Weights of a small mixture-of-experts language model, trained from scratch on English Wikipedia: 64 experts in each of 6 layers, 241M tokens.
Below are experts of layer 3 (counted from 0) of a mixture-of-experts language model. Rows are named router (the router's row for the expert), down (a neuron's output weights, with its number) and show model dimensions 0-159. Each number is 128 + 24 x the weight over its row's rms, rounded and kept within 0 to 255. Numbers have three digits each.
Before each expert's rows: "raises" lists some tokens whose logits its average output raises strongly, later layers aside. This comes from a sample of Wikipedia text that the model never trained on.

# expert 51
raises: ".", " and", "e", ",", "ur", "c"
router:138142158135127140131115120112163115089171099142124126113100102091109165141076131084128149119137136139114150129109145129131190093106129155080167154091142141111155133101092108109098134111166136147106090114108119123118141108146155089133145078155135127155100102115127158115191105099152098113113110132162131136137155144133133125149172082129087123131119107117114086121124129154158130136099096105079112119149164123145137135123164138103120147142168097155089136143149144079125097125125104
down1:074133177116131133082105143140120090141169102114139105136142126150124149119128147137174123123136138167128121146067142174123098164119102107154131148116161160095143122147133132161149120139136116139130105131149105159159106105098149125154128127116078121088155190099151142120137164161102134096135149128091139156144135077129134154188101097102147088147112136132151116103171101097122110133108143108149160162129130117123106152140093143134157118119121116112111110118153146127132154072104108

# expert 41
raises: "net", "ha", "k", "'", "ray", "au"
router:101086102132128148085120123154144117112154075093144168122162125078188123143182115095079142094149116147108122151109134144170122131130107141157143131170155129091127151056136136123105135130096136157127140110103144113118116145122108172100129111108124107135133075111129160146122129118150121143146122116123079151116124118131160136097147151162143138099170127125140141106133180163125112177075105144137153136129120148102109136163144135106125148146153114087132104142121130151171112142120136
down6:139104139154133166089101160127103117102149116161065126143132103163139105129143096102127160106167095121171128114124167188115106161118121124148108145126130156110161105158137154123134136150136154128148101102176098132137124129129111157123124104119131111119132105151108091112170098103112148119126087140150176104148082114095090143145072139125136116115126161117173108112103138131106110115096161096093137126180124125132159082170097114117145100120117142139083111154141139138127130097139145

# expert 2
raises: "Scientific", "-", "=", "Rou", "Final"
router:102142162123065174123117149137155108113135129154127137187088102146132143096093127134114151104145118119146123156098132126145091169159112141107116129119093126118136162156154133124101110163128171090131155126134133117162162119140106120178147097113105152119128128121120163102124111130100111182150130113152119125127153116118109128154115128122114126110139162142129119173107140082114166093144146099112109123159083161175176125137159126126098161142115132131126148135110167067090142112170094
down6:122129153141110145125108139148164147134137086144132100137117130088142130162085139160116137158122134102120091086102099130165148128113134137090150105135170169129087151095127144130103168116158145127133091124140158116130117139085133152148140090126165127131174126101129110125155150223130092160162119111137107133140151123125130120108184150164111159135130109127121110065141131152130163120107121126130126141123089143125151143042145114108122129116126096123098115103106110121094126114136131

# expert 53
raises: ",", "si", "nes", "s", " and", " |"
router:081138136121124180118140119099135130105115117124114166168135112143127101156142122158126200151131143132143155080102125151151161164148144120159095148109091071185143065137132182156132156143118140120098119138112083166107106109146102133132106158100129116159102128114128103097125131117140139103142130124095140141104116103125119114104093115148113081176135098146085126138112157094115138122134162139092146126121131121105131150127141096118141161187131119115109158118122096101143134116148132
down7:132093109119104123152101171096135111092104111114123128136128102140137125123092135107111159145165168114135128146158108110160106156149090165096181125132122109120126120136096185111080151156152127142129102139088115119087082129143111136108103108115102147138083111110149136167123179167103105138144120148193108172141172172122122126108163152103147151161112183156114111118148108135142116098114141130115142123133073128119131115121131130117121137145110125184147147121124136131121095105097117

# expert 17
raises: ".", "\"", "-", ",", " in", " the"
router:068086129100156148113129117167127128141101137129135116135142117093102141167079161159152119140134154117147099125130099150148117105085145134155132097126091140131099101065118104124138090118143102159120152104093093110152137123134098132093116071138114143100136115081132089129144120155135083148120119098129146139135127098158149089125129125123156122116147102148120092143133122164111139131183142131128144146110153140086121099122120125063139115161087071147127112101157123113156088123133127
down29:107140155152125091080101104102163126092086143174118173100109109129178102115095118079114135115140131117132118122093112140125123156124118124138101128120175166115123156103154130112116119153138135138122120129161084137099167137140120173160116126123150160165189082125095158134118126124150137114123112127122112106139147145096098148149109098131158129149155150095163140163097153145118145144095133140134067111122134091144109128084120116161106118110140133096157113076110156162101155138116123

# expert 1
raises: ".", "s", ",", " for", " (", " and"
router:080088099138074158104161135106131127139098146131175123151091104145131157139106102140128098133116131129136115108167142128075105126118142127109159103145134126136134158101172148146138139129072107169125120144148149173128093096130124112162123133076138132133085139138120139122145101124118096181100120106138102131096125107117117126071144178146145143124135143148149103168139155124167139094126134117134123121105106116098148139081191121151131147097172136159114144116119162134138140095167145
down5:088168114127146114057089135106133121145159130144114136167152142150095132143112109124102150148108142113090101100108125143112061125146127132121129131104127138121158150149144121100113135140132143123089193107180169103186123106101147134144163140106161113139098128109090113142129136068153123137115114128129102113118144171140094162180160132115156172142141177119126154107125118077164160118146124150139141118110131129077119129117132164102118104121124132125130105105141150108133136155140141

# expert 43
raises: ",", " of", ".", "-", " in", " ("
router:129153150143129132122159119150099163160104154129170164094105090083118133157061174144142138126146136118087095125121143136105118113127154180109164107126088152120090120109141134151125128089150108099088120115093106106140174129126104114097130115126128146098123115137124099091121146148148130176122142117158152164139146154133137090179092108116128160120128172148168131124161099131152127127154129118128113125139100166116145144101096161172153132147104115161134124122104127130160064131126137
down6:135126163153119108114158123181149118168113084137121123111084166133085104125169132115103146083100139109146116151175080097140158138125070103096142147103166163119162137154135132127119134153108168175140110097150146140114107134130121138137144068154142127156144174141107170155125138118160107150145120117146127121118138132128123155127130113074156139097160149123131133110084131115144114128135142122151151095130156096104129131103157091104146143120116117106127162125164110148144160183158144

# expert 46
raises: " of", ",", " in", " as", " on", "."
router:112130146132150119117123142166132124091157156126125131133163157167117087083066122139119121171159143126149114134129144108116108117158137149159129135106119120092130086084132154168147168114162119122118072118122148160142110117112124133094126123118118126130167124116128128177139148105151155122095128101139093128162065121145116111136153152185118116120089109116127176093126158134086143113155142150135085136146122113137108104128124113113089126123102138133130124138127179166154085196101138
down35:177137146165133148132105178144124153126135124129137095119117149136137139121166102120102111148079117111119131127108101151158109157124169109102077158157131076135106159116159138154128101127116117103131136160130088161113181077121136139213135111100107124139135131145137111110131103156135130134157117108072110156124135128128135083093130114081145144093140103178156134125139133152113137105128117152141135123127098145099081143109123115100129097098112127131126119116151125103118146068152166

# expert 16
raises: " He", " In", "an"
router:122094113135127120074108111150119153089123095158152180111166153170179162111156099113126117142102115115111155102117093109089146127158135108105143160112101116105131108076152127140158172120142148137147144135082101126117109136112179091103104116103112135114115129083134135114121118152116132106146131126133078135145150128145166171143102138080099164146100129115165156105112110142134100136109133149124175123124117122109115131145097108158141162076156142128121147146085156114118101129152090
down13:125121111132120119177146091101181115102120127138183143156127134147127111095090153127081093145107145126119161151152122139114099127160124095136206114112095122104108130110149135151119088152109087095112144148121105124126145096113135133125117163153129136122164117141154141122141115118160133110107154115153141128173130133127179126131111140148081126097157107075144152105132105163110159143115124122137139113124133134113108104138116080099095136127138155101188125115139171163120138087076093

# expert 42
raises: "s", ",", " all", " ("
router:160154124134118116159117114144124129134148149122170168145145077183142126098081135142119127165111089138125094166121124109177174132132120122124135110169123150146116119093124173135116147135098102122107110165143104163144160124089129117114115117095164153127067109104128114130141137117143122165165137176131112152111155128121170129087158130174130143145108114128120146168107096138093118100139105132166128120095117140100091159184133099167141147126121146125111098133175139153110124111103129
down29:124111133096157184166104151152114133143116122158150180097130131094135139130077114166087164124154120103156124142133141117129110083114094112125136124110139198169138140109141131171127118130167144163153144128119135126096126149109131120101129113116178174117162134153140130130139170083127133102082130127126170120157113092099135107095139083102133131128145114117095113134123121137155111132086145123125152143156106138145117149095127123158110155149112057134110130109141095107152136097086138

# expert 19
raises: "–", ".", " –"
router:100090143157087125148144147164145127168164132131096125156137160118091120166092172163132150132140115128120126160153120130123098120166147123127146162144124091100135148133121108123125133149145149179160163119098173109141168146119150119132126090076113157104128126160124111124098161128133131145118124138102099139160152087103097082155164117142121139128126159128168148166112141111145165148169136098131114144112117172147151143169147120121102122147092149126160090111131126131102180086132090
down35:143162106112148155141130088152108136138115106123120162160141137086109122122158154135105171151139154114131062143126110134109113107141133122124087087159133172132139114112105164115123117123151148116154101103177141145153143088139105111135118203120130120145146138089117127106076092127128098157210117129169156083116125137131142147120133097164114083152134113158108085115113156147123152139095122119114167119144144096106087136114138133133120113147125093101147140144127110128149120122162105

# expert 18
raises: " and", ",", " (", " the", " in", "."
router:158105137145110139132097127106120112110107154119090114138163131134122081114119125121139149149128125122143110125129080134113113082132135081142112075145126148133112141127119112167124144140115128109150125110106179131108093107175129116125155075166152105145090102147132146108190117129151132121164139092118155135151113141164136112111173091141134110115126124116132120134163102142125155158107101095143124133182099153137085169154071134092113192129112177130149147103106149137122153161101134
down5:140131143127168116124139128081088128138087139106121173138128102165135149132141155079116143137126126106078128112137138111164132151138094127140119091137151116151118161127118121142155105120120139108155119065161130100104112155105135162080136142104127144142103145156089123179148113121125125124109136180117135114130192140132123099160124158160105138135093117123109096157100124152147117157160110138127140092110070115121140135157145113112118121089180116129117094125153189154139124168133079

# expert 35
raises: " and", ",", " in", " of", " to", " or"
router:139111112115139161102139123136132180138107074151135112153113124098147136175113128090157142140147141129151150099165107106120125110132138108185149143078146130145130138084087136107120143113120110112115153115111107109165123095087178109089140105126098162140122155153130093162143166161150135141102130146124153184141118103166125155098112109120132139090142121154151095157094127144125100155180102160092139138169130138108108103122135131149158141111126121134165127135160119102148142077109088
down8:126122119146115120122161143105121111135142113151139145129115109122135151115140131163135158159113144103094141139106104111145099121121137093134146111116125140145140113136098118066143121076128131162097149134125136122126136129122150143059139154170151116183145099121189135079111158127145093133133090096116136170085163135122133113152110122128151127121131117133130184134151131153135103160127152167141143185148132149119102142152169156147118146111099134148125204109099146110101089159071124

# expert 23
raises: "s", ",", " and", " (", "-", "'"
router:144131097150143124152126133134141165083162142139134106092177107143148166124076131145109139092121109147150123133119147187160155116123143138102096147136118146087122104104109109152151117158164098137144095167144114152115129172166128136110116108167092141123110091146107121146110151111108150148090137123104091137090114124095151124079127139178119135106101134116137155150140174102181102141151133152080099123136094127102102143157119102130149120083125108122102106118169116154105150131155114
down6:129100141140117134061125165155143114176100110128120120107110090149112122148123134112165158086123145123123152127123120158110151096098086138141131100122126146143131125086108148141099111123092185125145141134110100089151121160137148110106103085130136126152109161094181152111133133143182117126115110137170114134117095121099155154155156081081120161134126104133111153118131107095122118077107116173117126131104120143116086161164120083118163134122157138149143174122097143101151114117137137

# expert 12
raises: " the", " a", ",", ":"
router:115091136111121111134179124175100111110120143119116150118093124156089140109164116104136190114107141137110150170147106096124082142123121116160120093141116120107097143139145159112133106166127150162114123106118088169166102101130110080153149091136113082169135122115136121103107147134160120103150122153114123136164121143135140120142168103131138134169096059123134131140121120118095107072126121129167120125137091145166118107144119151151184156130102147121131086129088112113120136100117148
down11:141139119103084121083150126099079129109138119106142082102111134119116089105142137119157151136162101162107097157146127140131135133118112171095107118134164085112125134158101111150166143115134141135138167108167175145104151092143117116124131130102108097139101101094083156131112136148137092063108080097095145081139131130098138124111085098129137134129153095124123142140129112142153159174092094096151113111087107116126168156157111131160112136130137093131120103104121139140121119147166141

# expert 13
raises: "n", "t", "ng", "c", "ns", "r"
router:141070119156129117102165154124161114130157110124136086101153135152158108113139125163144120141130100114146151139160141146109108118082132115138108130113155184124141131140161118103156186129094144115101164145149109086102113094127113150165126161113137125129179140108131124096137107178155156109179124135119154100151121141085090138186108124139112132112158165121106137105154137137100107154134180117132154140115152170090110107139148146106120128082136156118164117157161111108121124109142133
down1:140131138142140142120106158150095128136162095117144182113128103138132098090153165128105121082162151164130146138147109144144136156113128132093146128091088143106118136181156109096143139115095105138089161146137173118107153104120168092093093126160174142145128143107111120126155125118118117085155142127144104153148133108064137146109153103135116129142156103115103138112132143147172140131141127158068154126121067096146125149127130078127112110159099108105109163142102111156156134139136156

# expert 30
raises: "s", ",", " |", " in", " for", " with"
router:150176162152102089145110135155171149127102164120082137124179140157099100089071161136167145137137097152109124129139160109120125107142136130101123124167159138116098126109171137121148122161127103096079144160088127148120135105142146127105153110125121128090149094152121139143083114138154137160112139103118112158126152139144132128095133147129103122108102159116121150147125138116164101087137154154168102124117144157103095103134115143117114126136146128077147057146150121155125126182145124
down6:097129140144119104128151135131133105122131125157159117067120108132097111172080118140081142135084116127114100108124111118110117111128134127144110122156148135167125083150128131098119081113169147108094153145095135112164142122114104143159153100153119077114097099108163108124134138140163117120108118117141175119113078109161138103111090090098113112107176108062119146144116140110128146133125118156095158128125114137135140129135131082101105110155130134149125205120110108087150142150161116

# expert 59
raises: " in", ",", "s", " and", " with", " for"
router:175141162121123144128082120137137092105117142118111104151142145141100083072108178120135105072107072120134099107113137111155130128151156193119099132138173130182117136122096098119127146163124128132098118129138124144132138139136135087086145094143099130131133101179117135130137140122103112116129128126138173139168130154153132127094140127161159145131100086136101130099099133138103119131119126133151107113113120124119158067100116135094110107118138071114128090125097185133136126144088126
down2:144117150084124159083116152131121097145149141154143068133143133077120138126159114096130152130131133134161116142127132141149117142115126144150090118179137092163134107126115123138151135131090132143116096142120115148130131102120105154134135113174127111139096130105101168086130126169086096130089125129118107111144096125175133106101135137142108160135119138101106105137138172139115093102142125107147113133125121141140148163086131151126139116048112088079155143137153131112165201120076110

# expert 26
raises: "-", "d", " and", "ian", " d", " de"
router:133142100115098137090159131092121156186126128133134152114134116139112154173111107152124128102112160138111156155166130160139152110122140108093120125122155085158103156101109176156094137110095170141110140159170114117136121111143093168120151164150123161128152117116117154165119120117125119118148122054144148138095138102127118130144146144103135143146164151136143134125115085064168095138151094131150181123140126085107144114147137114086133104082115113111139156119130117118120144094144162
down6:151103102098140134128099164130117125101144132115139084133156148077136120107129140119099164100099116138118158144179154141101109148108091117142138119111093131103167067149111094112174135104145148168167145158099141163134079164113149154115111099112124114115144108157107087120128184128141137145158138144118113104117116117130135118128149164099114119114130146112121164103139134182124132084143190162132141149122114178089146133145148132100130150124114171153128128164120123087165128133128124

# expert 49
raises: " and", "-", " from", " in", " of", "s"
router:110134130132104112130121129094119179183108138173132110148144097138161133112154146135131139129148098118146122138188138102137104080116118154159098139141138172092121162138151152086125124111158155128155147145142118185118134151122165133131137123107123122129085125115126152110154124090138116140156123131141171148163135143082134156166107123125108144090116126144091159100168104113160134110111106156119098139155143142152172148105062096168098112142113166080131135149134093128132150150102113
down4:127099121093139132078140170134151122123127149133104125111092155084113117138118119112163131148103104152139147185153110130125143124107174151089136097096122171144093122144124124131144150105146146134131152168107143140127102096130129111121153196167146111142114114089099117153133085155111120099098130141153157122092120157154150141164068119140112144128120108168141181145124147112146141141095130111148144165144131118093129121118122139176123170166098130165127109122107146127193105119103124

# expert 55
raises: ".", " and", " that", "-", " in", "\n"
router:138125116117138148142167150123101082101116114132121133190109123119152136148148153158106153123107150128134113075122128162136152177135123114160089125133164122125135123108104146123145122181101100173115106104158140111164122131098101099146084120161124123111121112138138145180174143136159134140115121181135127077103132080122102126125133081125144094132166138115127116134122101147142119146138114126118097135173089106128096155149117091101151178106114150099101145102102119070100131115122147
down7:128166132143163144129167096155137132100108129105153146118097145164156139156132093130130152124188130171143114135130124143088143078151098158103103096145149087141132125157178152183118155138147111134135151146116086114129123148158130134141124095152127083117098176165120141121129147162143157143156117099179108099145157090165078105163146152119140122147100144143105119133145101149135127133081118150098109132136131082117135119114122128148170128153135099173131108108126133109133154118160148

# expert 10
raises: "\n", "\n\n", ".", " from", ")", "ously"
router:088100098100155096123126118127151197178133124110117162171117081132138155132129133132118162152137158133141136154095080114090131110135136132110140123163177081113117138116107152119089134079140132097112116171171086127143160095140108149166138119139138108140166096147134116154154159133116099162111132115096152143134121135155113126122175150157127122090088102111159141116127181127143157141146100115121119134107098116100117097101085157139135118118089107126146138124131152149128144133091116
down5:114137134121123097100118149105118137139133125125178100185110135121161127100107143096103153102122116171105155145147150105143104127153131118142119117135138133081143143094169185080124132139118180129112131099106118131128141110125105135070146160129124094137147156118119133078136134185127097123147135129139115169120131146126213138131116123087130121122160102121078166115140133151106141125128143138096134107093156117097131134131086123128138166118136159091160139172082090138140149133152120

# expert 24
raises: " the", " a", " an", ":", " all"
router:114130186067147115170141154121141108116156096106132123108110154127064136106209141139158150115150111114119119145122117126121145118115122122116130126110138087112141131192132121124077098107113118141179133095113159102109130123114080119084139130169108123133113146119148097123190128153118151101086130117156093124140137128162130099123133144131128181127167144103146141130098097109111104104165095143170114133110114120155146139096134173121142116131141115112120134121132115170097141153138120
down11:108163141131127137138097128122148087136143125122125135138132171116119130160149140114101135138098127139151181112167142141102143156095093134194125157145097116108127123157138131076126154153117097126144138117137144135086140152107152132180138088135149113089179111146142105172135099084101123102104139117177126159136127096112104119129160103140115074113134115140157093130095144087146136118128082193118144123086134129144148117099113158134079137141147139126132139111152183142102133117136110

# expert 27
raises: " and", " (", ",", " in", ".", "'"
router:151114142133064139147114130145101133163104145126089151162145124142165149153119100175109084120133112136075120139110140145086156118119148136096105094145113120142137172125131135173137072116116149124127148129108164130156102175117095120113120163120151104135113132146117126093089128090084127085143135122143111137121152109163138121085109128157106100121117171124139133168099099077145143180108117105076126138146116105131097107131101131132113120140112149137159109119095130091155148132172104
down2:162146128110111096139160132141111133114127128133174133161071153116117164093133155145131153122089107115133134150149103113113160130143132124163098143107083086112132152129149148108115132143109121108146159146134141125130175125135142150081153148131098129165100128098153137140112131100115112127166132127126135127134115079121134168118103173178119162083154087127099114151113136144187065155154157136149103122157144145067152151121125100121134130101155071137127093135161119122138148161146130

# expert 6
raises: "-", "ke", "'", "har", ","
router:143117118147127132112078131124121096104157125130095129118132168122130108125131177107109115111112092133183119111146120179168114133152125116129111116107117109151080076122114114120128074129132125163129143101161113111094131161083127106111159172104124155099109133124128132146130114134141168134144144111108147089157077127153135127128098096177099154171142125125142150114115096134110167109092106154101145124187084126145068124164080144125116137130114115136151114153126108139147098114090124
down7:158130132152126118080123100144131129127144075130113177104112134158115154129120129122134097125148118142152159137138094107148144120142129112131134107103110125120143096117149133103095151154131142121122108124136143165129110104118103175151105155150111084194101139139122137140144135082094150150136113135106113131118132100181123133102120155125117162112144152139094137168173120160140157149102132147107208143134174133188129092140123120139178132141120091145134109147158166101158138182154162

# expert 5
raises: " and", ".", " from", " to", "ised"
router:106103073089147108106162139137075116125126141134136130142134119150144165132111094115146137172109121118098128088128113091137117143106132105155176129142110103141179145143140086083146134114144108146131131169131147130118149114142115154169128106088153108127156120129122129123084136124115147158088126130131115108169131193102116160086081154121083111121083162138126106125116129142113138175106146131130135126107131158134146090074117176150113107106157150164117136150142113150100176137145120
down9:095127125136111126141141151142108103113085130141085117117106146127109145163152105103074124132134148116131105104161136118124121147180153099168097111162129147130127140168164119122133124148125108175134148120104124141155138134164121145121166167095172123108105078118140110091074132129122141150150120086140136168111140125089124132141117133106156115188112148121106124173153107165116126143118109093090104116104131113121167074110130122136151095120109153130182116090113192142111136106139141

# expert 28
raises: ",", " and", "an", " of", "-", "."
router:137132112130184082102076129089170123136128112138098132088166103099142112108109156087095123150115153121162152144126102141142107169157116116099124144124121155115137112105126116112121146135138126085137138124119089111097137096151127147101132116143110077144162148130113095122104116163135156143147123136158125158160090129157129124127130156073169138107156084134121131113169158132089125149149134103121130141119136133126170143161100127065067144114091114128130100105130088159159133167117121
down6:117136187126139115121130099155164137160116121136162153157088144150110122112112172102148115115109121154144096143172136154116154101151161141156172131112151124130109147101091119106093122129112158158132144171147116109096147121120162128162120125150106132111107135132104139164104160126118114154120056095167122097116155154156125127115116088157130098141187188135094136105163145158155120125098122126133090111138105129109160122120078120110131162115161158139148125141140086148121157151130135

# expert 50
raises: ",", " (", " and"
router:146134147153155141147120135089148139085142145152093129116139087096109130087093136150078125135105105122139111151079159158160137092119135176144159163128123126110133081107123091118120113098149154153130113086141115127119104146147150098141142120116149137145097097130123124134164160093104120158083132138145130117105148122067130113118151125184117147179094134138123104091112141079116131123127124146140166115130112142078162152099161121115132119122108093166086106131114141157150098153096122
down1:128120132133098135132167118151137070157121111157155128153154091143137119178136158119182134115136153124112089129158155130119131111136092139143136138087105116103158096066137123150161133168098145129109139149113120156170125150134153133108143134175140140096113141124122138122145123172159116109122152136130171123072101121110145139140123156117136103109114148136121130078128167148136095130085134105141072115072130191104114132112098110118140182138122096113152156115168141124127148130139157

# expert 58
raises: " (", ",", ")", " and", " the", " or"
router:143188120165146159115096131108126169128149117135147121084131176117114124122139144135113122112163099131135135110138149158152127136142123156140124097125099148145091118113102101103151164086159143095096120130154171130143095152075144160137126137140154149128118111130123154120186139093144130113139138182111149168153089105154143142099126119168088097152099118132147121125169112131142124123069156144124107125069169121135101110152142122116123087105149169104122139125141106172139118101154157
down4:103082150107145155076128171100103158150130131141093134164088129110110154143109081157144152095161143141155156152145165118128110113135097089148129121135128166126100135143154114147154135119118082127150147106102127139146116130116123115117131131128126122117131101106165138124082122165114077129130182178121118136121122080157097137138169100149096129193130135124171139169169146156114139120090142107098078133126096106130115116149128147166140120159136101107151134085145134103113129136137132

# expert 22
raises: " the", " a", " an"
router:118124123138120081151116116168097094181101146126161094151191102089103101051127115150175113123144140111105133143168089142117107109096118130136160123141122119097166163160138112140143115154119122116142136144139146150150059143158185131079133140099114126121179137120123125152124121128137120120128127117127115119125160121127116146122153133134130129168139125128127133129122170105139102129102090126168097129124134147143171133093105093135124150163157126127091101120147104155115116159106179
down17:123096122131119102100148145154152111085128166146128120104142106143126120130115131083121180105122138135089124136140106122107133156149115165166145135143147149121156127143096143123096138117141134135114098139151076161142144130082083117128103137107161131121103125090141109089159140119097118133142108130130099093103142076117143092131147173168072140128150104133127143148162084142114091135165107152104150207099084101112125100125124157124138114158122167125100146128119174106149117162124115

# expert 54
raises: "\n\n", "\n", ".", "The", " (", ","
router:116165121118106121120137112167097114144134144139145114087092145173163106108086097155116130152114110129090100135158122117119112117164121130153102147136121114141144136169105141135126135130138173131122118140091136175115157147135171123127109136155116137156082155128140121068138109083148189175144118132139165117137151107161163102138160149115116089167160133138121115130118121135146104149136128145170092116131127171119156159159091145154117110166133162134142175163155130178135106114113161
down2:127125142143114118182098096159109099163098093124151112092097088142089157157142120135105104127106159113153095142129122124146141115146155127148164101088177136167115139118142182138123102144132107148123111099136148103079152131183132117100144145109094102106139195119104137149149096114113149142111160167140152137104133119108147101125153115118132133102125103157142115184102107140130126141152125148168144105109111131066095127101124081111133107138128128115155132129141144146170114101125159

# expert 47
raises: " the", " and", ",", " in", " of", " to"
router:138107108148110149111110123106131150140075138083109101118093127138142124122126101165127107107107129142123080146131121105106085171153133101105125128080106084138185130158168135112086144135137135089118113137066134112132108115159107126155160158138089126141133126113137070093148118130126163112125132113109114118110079154103160151138136126145150097077107161134160156130116157166118141101116157064130133130114125134139148145095143121133088142116092101095167136116149167121139113122151109
down7:095119147150114113139137098157133109153132140143115148118093129090137107151132149125135122123139134113131115141121081091117168138102089118153141107096095078139108168145130119129106139110106138143115145118115127075084113161128106161167159133131120128132129125135142128152132088158139138130169122143129149091121134151142085081176109087167156114111140138143126106143172048106138110176137167075141157166111118129131126150163136162126106130108124131172182141147119128121105114142160161

# expert 48
raises: " and", ",", "ze", "'", " &", "zi"
router:111090091105141096098105115132143098115156145096130148118102167108174131175136087160104086156125126123134139083131102146119136143121143136130154104097133085163172119096119109140148162112087094170159118148143108059110117133113078143112161171134140093147136126123123102158109134113079117137132127143121111126103135156139095150124080119130112093138177134121136171128118132155126074128080148154141145129141142088126141130139110140142118091096128107121120113131130134104148128103160159
down1:152126118065147148132141131104108115110137145098111154187119151145162147100132132098146111121154117176136093094109106093124151137149112127116128103128123100136082091124157149149105148113107121131109126133080101127127128140130130125163120112123165116113110106119197096095129117133110094116100126157094131148133100130132130142085097105171111150097116147134127100107195156114132110120144114171100098125098115197147121101160133106120097147114117136133145161142092126098146116154132181

# expert 7
raises: "-", " the", " in", " a", " is", " head"
router:101196115161124099119124099124157153151130108132120132136102139162146161176143149125117126144124105143113111115115132142117107108152124138130103142137129113121145107170102132139142156104162108132176146119128140142124090148144188109127156180110113126073126152093145136116065110188139109125127121149123088111126122114120080176153141094166137100123119139178103129162145122130126124167161123114182084107154149146177111137116119126139122126119143163128121125134140160183133106161135129
down8:162150117125111133110147144144108132099123141129166131105116090113158153085150118099107135135147119129141153121113125140137112114106184111120117105131122115070112094127085139149185114133112133089108189133106127094119105100101116161123133170124112101127129104114132121084131099149164103162130104138130099131140136145112114153127075117164098125082135098155114111149102167155137107141119152165122107097134136125088098146125139148178092111114129107094103101071111143110179159100105140

# expert 63
raises: "-", " of", " and", " from", " |", "."
router:135117132133147168124130114091107117145117165164131121091111123143158142155077124159100115132113150132142152154153117153106171117134149141090123146102118109109149118159121139178120150160137160140138127127107192090110167082109128137131166119144161105140171110164130109130180125126109132119110111122089137148101152174103144170123101155123096117097089119131129107083143172111154073131146115131120125132130151112136162088126121092126156129159129110144175162144093088145138109140111152
down1:109140134150087156153075146104126149114143137127123125119126149099148125110109165099147157112086120140155120123117116099150130141120122126151130153120175169129081112133103114169147095147119120143204130152119130115106181140139153149102162120116128139145116112106110106141106148113081165167117089150130139087122107148091122126179152110091141122125127108130147099125121144129125101133187130134117111167117116122169081090068133113143156132154103165094146144141123109115107153108104093

# expert 40
raises: ".", " in", ",", " a", " (", " the"
router:127092125119121153175141137128167130110130133168124148163136127167100118088110133098134128147174139121095085123123152093134058132114123134164158109134121124174126106080119096167117108134115154170144120111154184161104109165159159143135146108120097134114167160137124148149154090134122098107150133152094123132165147088114131110143104122129126116093154131115101128147099122164124112096144158119130105132170112102159098104156102148111126144166114090151142135116140118161120133086138169
down2:109136100153104147137137142074134122173187117135135119113121166167097129159145113120121123107133141148130174132169101141087119108135133103135105145101216107111166157160128151134131102139114121139149151130141145130128094090108123106138120159139163143129096121131133135146125084111117182140124136150133091164077176081110101118135104090147104095134155105122113087099136122136115147154125116139143144152117100125125150138098117142161150143143138136153112129137124131113075189106148136

# expert 45
raises: " possible", " interest", "="
router:168176123091154123100113119084124110172105113104162136129121170154167129142123113156147082143155192119137121115125138125100125126095120136124099121113111154144108101158108087125142109165096143127060141145097141104126178104114164167127074100131140165114170156135127113142132143120139143105124125143126154128095157142102138116147135137086114129085083135117145133115118148127101143108094104099150121111127143104131094106100164121086124134130128101159103114129108152121091160162157149
down3:114133181129171140140147119106161124157139107100158167148108088124112099109151118140113174111121124157171139102104153137139105119121160140114167102097107116117175123206117089095103114137113114130128140111107118132156128117159110115114130141104127125108087148131102105135140109141129140120123130137093077138123143130104156106088133119153115086142143131105123140131128138087087068131189123121157135119142135140150149106114114112106100088086136100132096130112208129159142114123108118

# expert 14
raises: "-", ",", "'", " and", "s", "."
router:096126135173132118082143154086107111114128116119105085114194175103137126122110111083112099121130124127149132109123111136108108153094127092107148121095148155151132194118136134136130104131144149124151128127119124086094170112106100119113116111165134147084137153184113115108126143102115133076104139147138131094120074157134130111117134135073100145106136131135104139145128130145124148143107149091137078131097174100126138105118149114122122092156134135089135074133134115118142128095132073
down4:109088145153122075119122130115104090116183131132163116098148144157134184140135126128133106122114116132141148137142125158122141092122094092146129149141117147132100133111160144140140145148144133117098119061159121070144160121137116088101138193160153158146168128140176145177139176118143134093118153106141127122138125145114143135103128165138114128151140107128146163183112112119144137141119076077156122099156133109120140141111154118103128132110182116131141159127161119144133133167098143